From a checkpoint of a small mixture-of-experts model trained on Wikipedia.
Size: 10 layers, width 128, vocabulary 5895, 30.8M parameters.
Experts: 256 experts in each of 9 layers, 32 SwiGLU neurons an expert, 8 picks a token.
Training: 621M tokens, 12957 steps.
Below are experts of layer 4 (counted from 0) of a mixture-of-experts language model. Rows are named router (the router's row for the expert) and show model dimensions 0-127. Each number is 500 + 25 x the weight over its row's rms, rounded and kept within 0 to 999. Numbers have three digits each.
Before each expert's rows: a language model's description of what the expert responds to; "comes before" lists some tokens at least twice as common just after its tokens as in all text. This comes from a sample of Wikipedia text that the model never trained on. Tokens count by the router's weight.

# expert 24
Description: Sports table entries. Country codes, party names, player first names, scores and dashes inside sports and election result tables, such as CZE, Brad, CSU.
comes before: " ", " |", "0", "1", ";", "2"
router:513500455532494486488514523518520491495499507527460507505489504498494516462499501533491521489517495458455462470476500514526493481514538511447470485537513523476535490462474510472522496534517454517480501527535456485477511494492504460505564498503483471514466548506519477454502519478535460475483443492490497453471527476489506536521479491527447541499467506507525529494498473518489508484520

# expert 27
Description: Foreign surname and place endings. Surname and place-name suffixes in mostly Slavic and European names, such as -ović, -ich, -ov, -ski, -burg, -sson, plus Town, University.
comes before: ",", " (", "\n", "born", "\n\n", "9"
router:512540486515491484483517545511507465453497527513473513505475500514484516465469525511496502498520489475498476481453477528538505492506509523482445476548509529515548442506519522474509486540486490525503484528528489476481523450526564476461531486489481466525475516515499480469480506479508470460485485471482508490498500494433473474538493491497501502518473483511520530511466444512507503494530

# expert 39
Description: Plural and group nouns. Plural suffixes and group nouns for people or institutions, such as -s, -ers, -ations, Awards, students, politician, Association.
comes before: ",", " of", " and", " in", ".", "==\n"
router:513530479495495484457503507516510490464537545510465484526486484525487508461456524486448509499519494477472496482493491504522451478515529522488480489491533526509526479448492521500523474530465488535480479509554474469456513454498523503494534482485480484535445514501509492478484519460526484488476491479509483449498514485456495458554471501525447500540489487509526540494497502522502506477511

# expert 35
Description: Numbers and units. Tokens right after numerals, such as units (yards, metres, km), of in 120 of, commas in dates, decade s.
comes before: " ", " the", "000", "00", " his", "ard"
router:488502491541464479470512540545522490492514534548493485529485507527487497472490518554446522490526451480464468464451488505481492483549517524449493517538517508462525508488506550495511501526491471537477471521492482492456524504476525479490522504473468493524453533514539488481482521489550494480487484490488515493499525523489500503519486480535486540537477504537532525478492499493487516481507

# expert 51
Description: Country names. Country names and endings, as in United States, England, France, India, Japan, often before a comma or in lists and tables.
comes before: ",", "\n", " |", ".", "-", ".\n\n"
router:508515477537474487462529529529518486488516557524486502523491512532479522495482528519498517511533466480465497446467463518506500476515507518499495450508536539443520488485493521483519485533486476501493490524526481464491506476518544488504533495484483484535486540516510455465500520481505483446467488488501484460492531496474464461548485475532461507552495480508522536488494477504507523463495

# expert 50
Description: Past participles after be. Main verbs after was, is, were or also in reported facts, such as reached, stated, said, used, established.
comes before: " to", " in", " a", " by", " the", " as"
router:487517483523479499436511536531529442459507520517479459530476526523505514488480502498485528473516480486481485484480459525532474481501518520473477475522520539487533491504456526472527485498480447517460484531517502487471528488495526463502521478470507491549483520494499471474462515482533482485460498476496486460488540546487488505497487450540468509520473505498525532494474477518471528488513

# expert 37
Description: Infobox units and ordinals. Pieces in infoboxes and geographic data, such as /sq mi, the tt of http, 14-th century, coordinate digits, National Register.
comes before: ".", " |", " mi", ":", " century", " |\n"
router:504494491532439475489494527526511467504508549515469487524486498511490488474481518532462500503514474476476484483464464508481473456536519501490472492537523537472525510471438514475499467523488480516463500554509501500485512497524517472492523465492495498542501520522509485474488535499548481471462480481505515457502519492482467520517459507519470502571465504505528541491487508518474522459518

# expert 57
Description: Sports roster codes, names. Country codes and name endings in sports draws and rosters, such as MEX, ITA, ENG, Ríos, -ski, plus separators and score digits.
comes before: " |", " (", ";", " |\n", "\n", ")"
router:516524476515471494491543506541523506455510505525500505521463506497489528498490511515484497485511472481490444482479492517527494492510521537443472497517526509469535484506508546499544498568511477520476485574529476472456531491509542500500567486492469487521451539524523501474455517486501479485489491473487504475492503484463471496506492471505481517509474503515517530487494443504491496490529

# expert 23
Description: The preposition of. Mostly of after one, number, List or other nouns, as in one of the; also table pipes and colons.
comes before: " the", " his", " \"", " a", " these", " its"
router:528504480534471491473525518505513480499503521540488488520482533526494542489493503502448507461509495481481481491498461523538491485544508531468490492508510539429515495482483509492502494528490486536454480514524456466439540481529527493490533475489492468520479506515538502486489503493519489475481490487484482486445545509479490512513478466501483537528455481520554528486474446516480521488514

# expert 9
Description: Odd word-start fragments. Unusual second pieces after a capital or first letter, as in W-ys-zogród, W-oz-niacki, w-orn; also score digits and wind/fl- words.
comes before: " |", "–", ".", "ows", "ing", "s"
router:513505475510478507487512521546525500478513524511481473545481502492483501488491516526466514480510426475473464485461472535528484473501528520462458465516523523478530469469502501417507482545498482527471488560532469482482523484486523510467516486476487482496494539503516457479473552488507484481483460477485500492497515499482497499499471472555480536497483490503484496507483491510472497472521

# expert 60
Description: Infobox fields and suffixes. Infobox labels and values in sports and media pages, with suffixes such as -ational, -ian, -ored, and table pipes, such as Position: Forward.
comes before: ":", " |", "|", " —", " /", " career"
router:557527477522480438502539508507519492499529500537471481508476505522503527477459493512495524483508486481492443454471489528495469446527521485489498503483518507494508492441483504469508476532497447513486484500523469483506513454493522524509546487480452450489482507506522487493486517474505473477485491506471483488450552489495466492520466498543478539526473465527503512490488510526482533481498

# expert 26
Description: Numbers, units, table cells. Separators and units inside numeric data, such as pipes in tables, colons between mileposts, /sq, ft, census and population figures.
comes before: " ", " −", "000", " +", " (", "%"
router:532519473505455472464508511536522465501505570534482481530487524513488511493496517520439497484513467475490482496476447503501496481547512527487496491517532520481534503485489561487517492529472470521474481511525492489452519496511554480500540472478476487541470517512525500484479503491554482465485479482491503497503526516471489495503498483528468525531462491531540517478486481533478503453519

# expert 38
Description: Event-setting prepositions. Prepositions such as at, in, to or during after a verb or noun, naming a match, tournament or award, as in "won the title at".
comes before: " the", " ", " a", "–", " his", " their"
router:498505466509474491492520520513498480480501551538483511536454512500498520482486492527497519478516483488486471469487498539536474489518511542451455466537526527466561495491507541493505500531498488488464500548556469447464539467542531491500533480506480483507484501513525485492470514475503505467489465482473478478481544478478489526506460473515493521524479499502540526463503475524505506503518

# expert 25
Description: Verb and plural endings. Inflection endings on verbs and nouns, such as travers-es, keep-s, pelle-ts, royalt-ies, neutral-ize, plus whole verbs like provide and create.
comes before: ",", " and", ".", " to", " of", " in"
router:514536497511486506458503562516525476457522549505474466552500482518481494496479520501486516490529456498496488460472483590512481476516530536463463490504514508498528493497502498468515470524503473510494466525518469469466520484475526502486516484466478500527487509501520471481486507477509501479472488463497477491501513502477471456507489466545452491531485507535495496506472463533499538464519

# expert 12
Description: Table cell numbers. Numbers and blank cells inside wiki tables of votes, medals or scores, right after a pipe; sometimes prose and or the.
comes before: " |", "0", "1", " |\n", "2", "3"
router:520526457520489491472514532518528467454503540527484498542490527521490511484492511512492521491511483476496478475485475538529499482507514524454474451519525500466536491476497521454545491541477468508480493540545465474481513490515535504480559474479496502527475517511514483473487521487513460463478468473491495469470521496463461504508484470519463506504457497526514525498487458529492531484537

# expert 3
Description: Biographical roles, years, digits. Occupation and family words in biographies (singer, actress, wife, married), digits completing birth or medal years, and table category words.
comes before: " |", " (", "),", "|", "–", ")"
router:512513485507469466491517544540518504486522534501455487573494514497509501486479505542469503498538440484446460482468488535506495491524522521452458506521519516481533495464505507463507491538478480500484488500526495476452515482506496482502524470484461502544504523540526501490493508486545478492499468497491492461479545491481453459520485494508496503511475487503555532481494494501473516485535